config.toml
num_hidden_layers = 12
hidden_size = 192
n_experts = 128
experts_per_token = 4
d_expert = 80
d_shared_expert = 0
hidden_act = "swiglu"
moe_layers = [4, 5, 6, 7, 8, 9, 10, 11]
router_score = "softmax"
normalize_top_k = false
routed_scale = 5.66
balance_loss = 0.012
balance_bias = false
init_std_router = 0.0152
lr_router = 0.00492
vocab_size = 8192
norm = "rmsnorm"
norm_eps = 1e-05
tie_word_embeddings = false
optimizer = "muon_hyperball"
learning_rate = 0.00851
beta1 = 0.95
batch_tokens = 131072
max_seq_len = 1024
train_tokens = 523400000
max_steps = 3994
dataset = "wikipedia_en"
Below are experts of layer 4 (counted from 0) of a mixture-of-experts language model. Rows are named router (the router's row for the expert), down (a neuron's output weights, with its number) and show model dimensions 0-95. Each number is 128 + 32 x the weight over its row's rms, rounded and kept within 0 to 255.
After each expert's rows: "raises" lists some tokens whose logits its average output raises strongly, later layers aside. This comes from a sample of Wikipedia text that the model never trained on.

# expert 30
router [131 165 156 100 156 132 128  87 102 174  86 120 167  73 159 118  99  65  70 103  45 132 111  78  96 163 114 101  99 170 123 154 205 101 104 176  75 126 155 150 130 131  77 162 133 116 125 115 145 138 118 145 153 152  92 115 153 150  84 118 134 135 166 138  86 110 164  89 153 135 153  86 139 137 105  69 104 134 121 180 123 147 121 143 151 160  74 146 144 119 108 159 119 102 122  79]
down0 [144 148 182 139 185 117 124 142 148 126 154 157  59 109 165 194 113  86  93 192 135 138 147 147 124 117  74 160 227 103 131  95 140 134  90 119 164 115 164 128 133  74 104 114 168  98 115 160 143 128  95  55 134 170 102 127  89 171 147 157 126 130 150 127 142 120 101 165 110 123 146 195 150  87 188 113 143 157 163 105 120 130 102  96 122 143 119 150  45  89 173 101 148 113 112 155]
down1 [140 120 138 120 184 205 147 161 139 127 129 118 112 155  80 134 174 122 139 151  81 136 186 134 223  63 194  92  91  77 111  98 133 172 134  97  85 190  85 111 115 120 118 153 128 142  78 101 113 123 148 106 112 107 134  81 118  86 143 133 115 153 104 153 146 155 181 116 169 168 152 142 101  95 135 167 142  94 108 105  87 149 122 146  77 139 115 114 104 119 161 123 194 100 114 142]
down2 [126  88 101 178 147 107 143 135 129 186 100 108  91 133 135 125 159 135 138  91 255 136  89  63 110 147 165 151 154 164 151 193  93 150 117 131 121  72 117 124 106  77 133  89 166 148 117  69 171 137  99 178 139 192 165  39  75 120 178 106 183 123 142 166  48 122 199  89  95  86 143 167 105 111 126 135 178 141 146  80 112 145 113 194 145 169 157 115 111  96  98 110 153 118 106 149]
raises: "ence", "ability", "ation", "lution"

# expert 117
router [125 163 156 103 156 135 131  85 114 173  86 122 169  72 162 117  97  64  70 108  47 132 110  75  96 165 118  97  91 169 122 151 204 103 108 180  73 125 154 152 131 126  79 163 133 118 124 114 142 135 118 145 151 151  87 109 152 150  88 135 134 135 164 137  86 108 165  90 151 132 149  86 140 141 103  66 103 138 121 178 121 147 121 141 154 159  75 142 143 117 107 156 121 100 119  80]
down0 [177 120 104 105 118 124 170 147 102 182 134  87 101  85  82 141  89 130  58 104 132  90 147 132 115  93 172  77 113 152  84 170 171 140  91 141 134 141  97 140 181 104 183  87 138 187 174  86 183 159  77 144  95 101  83 113 124 113 129 100 129 148  95 116 168 123 114  99 172  77 134  88 100 130 125 123 118 113  91 128 168  98 139 142  52 178 150 139 105 124 143 144 114 105 168 138]
down1 [ 89 139  99 107  78 190 141 116 127  53 109 122  85 130  98 108 132 154 109 104 120 149 145 105 153 163 129 162 187 123 133  86 116 116 164 130 181 107 105 151 140 182 169  81 117 234 111 150 129 117 137 135 116 114 124 134 123 122  57 146 107 114 112  94 146 114 155  73  97 144 126 101 105 118 138 159 132 133 130 139 198 178 120  98 199 149 118 109 133 139 157 102  81 121 156 163]
down2 [142  66 112 104  81 151 135 151  93 122 112 130 155 139 106 167 180 101  93  56  81 127 202 132 124 135 143  85 150 134 139 169 129  97  95 175 120  77 158  78 131  81 119 106 128 108 108 109 109 222 123 163 159 100 135 115 151 192 112 133 123  96  87 121  46  93 128 148 113 175 154 175  93 153 161 194 165 122  91 150 120 163 149 114 154 169 120 105 106 114  96 161 109 106 121 112]
raises: "\n", "wick", " chronology", "===="

# expert 16
router [140 166 151 103 154 135 131  84 107 175  85 116 169  69 160 114  91  63  68 112  47 132 110  76  95 163 128  99 101 165 120 156 205 103 106 177  76 124 154 150 130 131  79 164 135 118 121 114 146 136 120 145 152 150  92 120 155 148  89 133 130 136 169 138  89 110 166  92 151 132 154  88 141 137 103  69 104 140 122 177 121 148 123 137 152 158  72 145 140 119 106 159 119  98 122  82]
down0 [146  90 163  97 155 112  60 167 137 100 148 150 177 213 159 116 142 121 114 115 182 167 130 124 148  74 155 131 108  74  82 170 100  82 182 157 125 131 122 125 104  98  99 177  53 175 160  57 154 126 108  91  92  95 160 157 142 186 143 172 106 181 149 124 134 149 151 147 131 153 121 110 131 206 117 117 127 162 135 159 138 106 139 111 164 129 170 123 119 131 141 139  81 111  85 121]
down1 [ 69 118 131 117 179 143 144 158 121 102 110 127 179 145 105 219 191 130 125 153 137 161 113 111 103 127 109 118 113  96  79  88 124  99 190 100  94 136 189  82 146  73 150 151  84 117 165  67 106 139 155 107 128  86 138 105  96 147  69 170 113 140 124  98 162 163 134 141 156 109 136 133 168 113 137 104 164 140 139 104 136  87 129 113 140  58 221 169  86 163 139 176 144 176  75 158]
down2 [ 92 124  90 159 118 124  94  89 101 105 116 114  80 148 155 117 157 107 115 133 157  89  78 135 112 129  96 177 106 122 159 106  84 223 147 188 160 185  64  66  76 127 101 168 117 150 212  98  97  69 214 100  89 129  93 124 150 199 139 140 121 182  80 108 114 124 158 137 128 141  72 154 136  86 127 156  85 141 117 149 135  81 135 105 171 161 129 142 151 182 112 124 100 118 136 113]
raises: "née", "cent", "cia", "gan", "tro", "less"

# expert 122
router [143 163 153 102 156 136 131  88 108 175  89 119 165  69 161 119 100  67  67 106  47 131 109  80  97 162 115  99 101 168 121 159 204 101 107 177  75 124 155 151 131 131  79 161 135 121 119 115 145 138 119 147 150 152  87 108 153 149  86 136 136 137 167 138  89 112 164  90 153 136 155  89 141 138 103  66 103 137 120 178 121 149 121 144 154 153  74 143 145 117 107 158 119 102 122  77]
down0 [116 108 137  91 107 232 128 115 128  78 181 137 140 164 112 129  78 116 163  97 139 152 109 105  68 153  49 156 137 177 141  95 141 143  78  87 100 119  67  94 192 101 127 114  79 106 103 139  56 137  91 136 136 132 122  96 151  80 145 134 150 107 148 137 148 128 141  79 132  92 129  87 105 172 119  90 159 129 140 158 161 106  94 103  94 166 116  74 155 135  80  99 163 111 157 142]
down1 [180 131 169 115  38 129 132 181 123 127 163 147 122  72 135 105 204 103  94 171 142 173 136 116 152  77 122 105  93 110 107 147 129 122  71  85  90  68  83 130 132 192 121 121 125 141 116  89 171 132 104 133 141  98 105  98  88 153 106 114 101  95 182 187 177 153 133 105  89  85 129  94 112  71 130 116 112 163  90  76 148  83 178 132 121 167  66 166 110 126 100 141 142 113  81 112]
down2 [120 140 134 119  94 143 137 141 100 189 110 141 168 120 114 155 177 178 126 121 125  96  56 128 127 148 121  69 151 124 125 117 113 166  90 153 134 151 124 163 128 100 149 178  86 154 113  68 131 143 111 120 176 138 126 155 126 126 114 149  91  54 115 167 123 165  82  88  91  94 139 205  80 145 131 117  91 156 162 120 186  98 159 125 161  88  87 161 109 109 161 156 100 153 133 130]
raises: "\")", ");", "):", "née", "atus"

# expert 104
router [134 165 155  99 158 135 129  87 112 175  87 113 167  69 160 117  99  62  71 107  46 132 110  77  97 161 123 100  98 167 118 155 206 102 104 176  76 124 155 150 130 132  76 164 136 119 119 111 145 139 117 144 154 149  87 111 155 150  89 141 139 135 165 138  92 111 166  90 152 136 146  87 141 140 102  66 106 145 119 175 121 148 121 140 152 158  74 142 141 120 108 159 120 100 119  80]
down0 [118 160 129  51  66  53 159  88 122 111  99 163 128 132 117 121 134 102 197 105 102 125 120 146 126  93 105 181 158 150 159 140 187 123 104 131 100 134 129 142 176  89 110 162 103  71 141  75 118 174 124  88  87  62 120  91 156 121 106 118 121  96 105 169 127 158 133 205 173  89  93 180  84 106 172 146 135 157  82 117 132 143 115  97 126 184 187 177 137 147 103 133 104 118 125 150]
down1 [121 159 171 186 111 118 162 136 108  96 134  92 157 146  94  88  92  79 113 173  94 155 105 144 135 118 160 103 150 187 104 118 151 110 161 108 122 109 162 140 114 189 105 167 102 120 104 102 121 138 142 152 105 128 155 146 160  83 181  95 168 110 198 138  47 119 122 161 105 132  92  40 137 164 134 117 130 104 142 112 163 156 110  98 126  60 174 128 157 115 120 167 105 150 104  94]
down2 [113 165  97 117 166 134 111 120 147 125 113 120 125 138 118 122 115 164  90 116 159 167 142 104 162 117 140 131  99 134 111 131 124 121 119 121 137 165 127  55 128  88 158 141  87 243  68  86 158 136 131 166 177 123 169 150 167 107 105 145 183  95 126 150 138 183  82 213 147 136 124 137 110  99 131  70 123 107 129 178 155 184 137 165 124 130 159 114  87  83 172 119 143 167 101 103]
raises: "ograph", "ger", "mini", "vis"

# expert 97
router [100 190 115 105 165 128 134  84  83 175  92 120 169  59 149 126 101  54  78 126  46 137  98  57 101 149 120  93  96 166 127 154 192 113 109 160  69 131 144 139 132 114  82 169 134 133 115 135 146 162 147 175 159 151 103 116 148 150  90 118 132 137 159 149 104 146 148 103 116 132 134  93 136 145  87  56  94 143 113 146 114 146 129 146 149 143  70 133 149 117 116 155 132  88 116  60]
down0 [166 136 132 182  96 149  85  40 104 149  82  61 169 148 145 132 148 174  98 117 129 117  78 126 111 151 139 114 105 158 127 120 111  96  79 161 119  95 102 185 156 141 102 135 135 135 142 102 191 124 103 103 137 143 120 146 121 107 135 155 127  95 129 141  92 187 155 169 143  77 132 156 135 105 178 145 136  86 127 172 112 154 135  88 104 169 118  93 106 101 153  93 130  80 115 107]
down1 [101  91 197 150 133 150 132 164  44 131 131 175  97 165  94  60 125 143 144 157 161 114 161 165 112 139  93 115 123 110 126 105 175 177 150 145 112 169 123 131 145 152  78 120 137 155 170 100  61 138 141 123 159 119 163 154 132  92  92 112 117 133 114 135 171 120 119 160 116 127  87 131 173 128 120 126 123 160 161 159  79 115  50 130 128 132 105 130 143 156 149 116 147 115 116 120]
down2 [ 90 129 133  62 143  64 133 103  80 125 126 188 125 163  91 101 140 124 163  88 120 111  99 128 106 116 124 122 103 130 139 169 188 154  84 131  71 112 136 174 132 124 156 130 139 123 152 148 159 115  90 122  92 150  93  98 169  76  68 176 165 141  61 124  76 156 133  97 141 126 177 106 210 160 171 123 102 180 127 155 154 115 200 102  95 150  92 108 129 129 161 118 139 149 104 116]
raises: "ate", "ov", "ify", "ić", "ó", "be"

# expert 9
router [192 165 136  94 120 146  73 103  76 187  71  97 182  84 165 133 100 120 100 159  90 109 168  69  98 172 112 147 115 168 116 165 216  73  84 156  94 112  92 126 138  89  81 149 142 136  98 140 101 135 172 117 155 150  54 125 163 152 126 189 108 113 170 180  76  96 121 138 118 132 138 106 171 157  89 114 102 161 122 187 127 114 143 137 166 157 113 124 142 161  88 177  98  92 102  87]
down0 [155 133 137 115 132 101 163 145  99  91  80 153 142 106 222  75 189 174 162 110 115 138 119 119 224 238  70 119 152 150 176 155 168 176 134 136 155 145  91 156 127 112 117  96 129 160 147  96 127 107  82 156  64 155 163  92 129 145 152 138 149 155 164 111  93 120 133  53 142 122  96 144 116 148 150 142 116 161  87 158 108  97 111 140 128 179  59  76 123 108 165 137  71 149 113 153]
down1 [163 124  86 119 134 109  88 116 122 108 176  78 172 143  33 115 123 144 154 106 127 146 132 151  46 130 138 156 113 160 106 108  87 128 165 184 124 103  84 137 130 116 156 135 125 158  84 135 149  90 117  89 164 108 111 193 169 123 142 151 168 111 161 149 182 116 107 130 102 132 189  85 164 188 145  97 158 189 107 106 109 135 138  73 121  96 184  90 156 105 123 148 170 107 127 116]
down2 [ 78 158 121  88 153 141  77  89 121 156  96 198 127 127 152 106 116 117 151 179 128 130 120 122 117 176 137  94 123 130 162 140 158 122 111 148 168  81 105 191 169 105 223 145  95 146 155  66 130 104 114 160 140  97 107 113  97  65 101 113  94 128  94 150  91 107  92  75 198 120 159  91 122 122 132 105 120  70 106  97 134 113 174 184  77 156 137 156 138 133 104 166  47 148 139 159]
raises: "ub", "ul", "uck", "ept", "action", "uri"

# expert 90
router [ 96 141  96 146 160 112 172 123 157 158 115 137 147 145 154  78 115 120 164 156  91 119 105 131 145 120 143 111 130  91  46 118 162 109 159 156 134 129  92 119 165 127 119  95 103  48 183 153  75 132 130 142  94 138  87 111 101 100  92 147 157 114 142 126 141  97 150 173 143 110  85 130  74 114 161 126 106 166 121 159 123 149 150 120  54  54 123  95 134 134 108 154 101 153 122 105]
down0 [130 127 119 153 102 113 145 147 162  98 154 131  66 133 109 102  87 172 102 179  95 127 181 117 158 196  97  99 125  99 139 151  88 144 125 132 138 162 119 170 156 128 166 156 138  79 162  81  75 137 107 176 157 174 148  80  99 184 140 134 141  86 149 104  93 122 196 177  98 128 122 162 175  77 180 157 107 190 173 100 106 139 183 164 169  96 141 114 113 104 178 163 101 148 175 153]
down1 [110  96 149 149 150 174 108 170  88 145  76 132 149 158 110 124  83 163 169 140  70 153 183 170 145  96 133 175 142 172 129  86 167 145 141  90 129 178 141 118 188 133 133  96  70 129  78 118 124  92 142 157 178 134 142 149 131 154 122 130 120 153 166 142 179 162 142 131 129 164 136 117 133 161 212 111 146 145 110 122 114  75 175 161 121  99 145  81 161  96 155 109 157  99 108 128]
down2 [152  76  99 141 178 141  93 156 181 111 123  52  72 184 128 104  80 141 115 117 155 151 123 172  76 101 178 157 110 151 102 150 179 119 129 134  98 109 171 108 134  87  78 148  79 141  89 119  82 104 128  90  96 180 117  85 128 121  98 124 158 122 149 145 121 105 124 130 101 106  67 132 118 169 148 137  85 204  98  72 134 143 123 110 126 174 141  93 182 165  75 142 157 122 161  96]
raises: "sburg", "ic", "dale"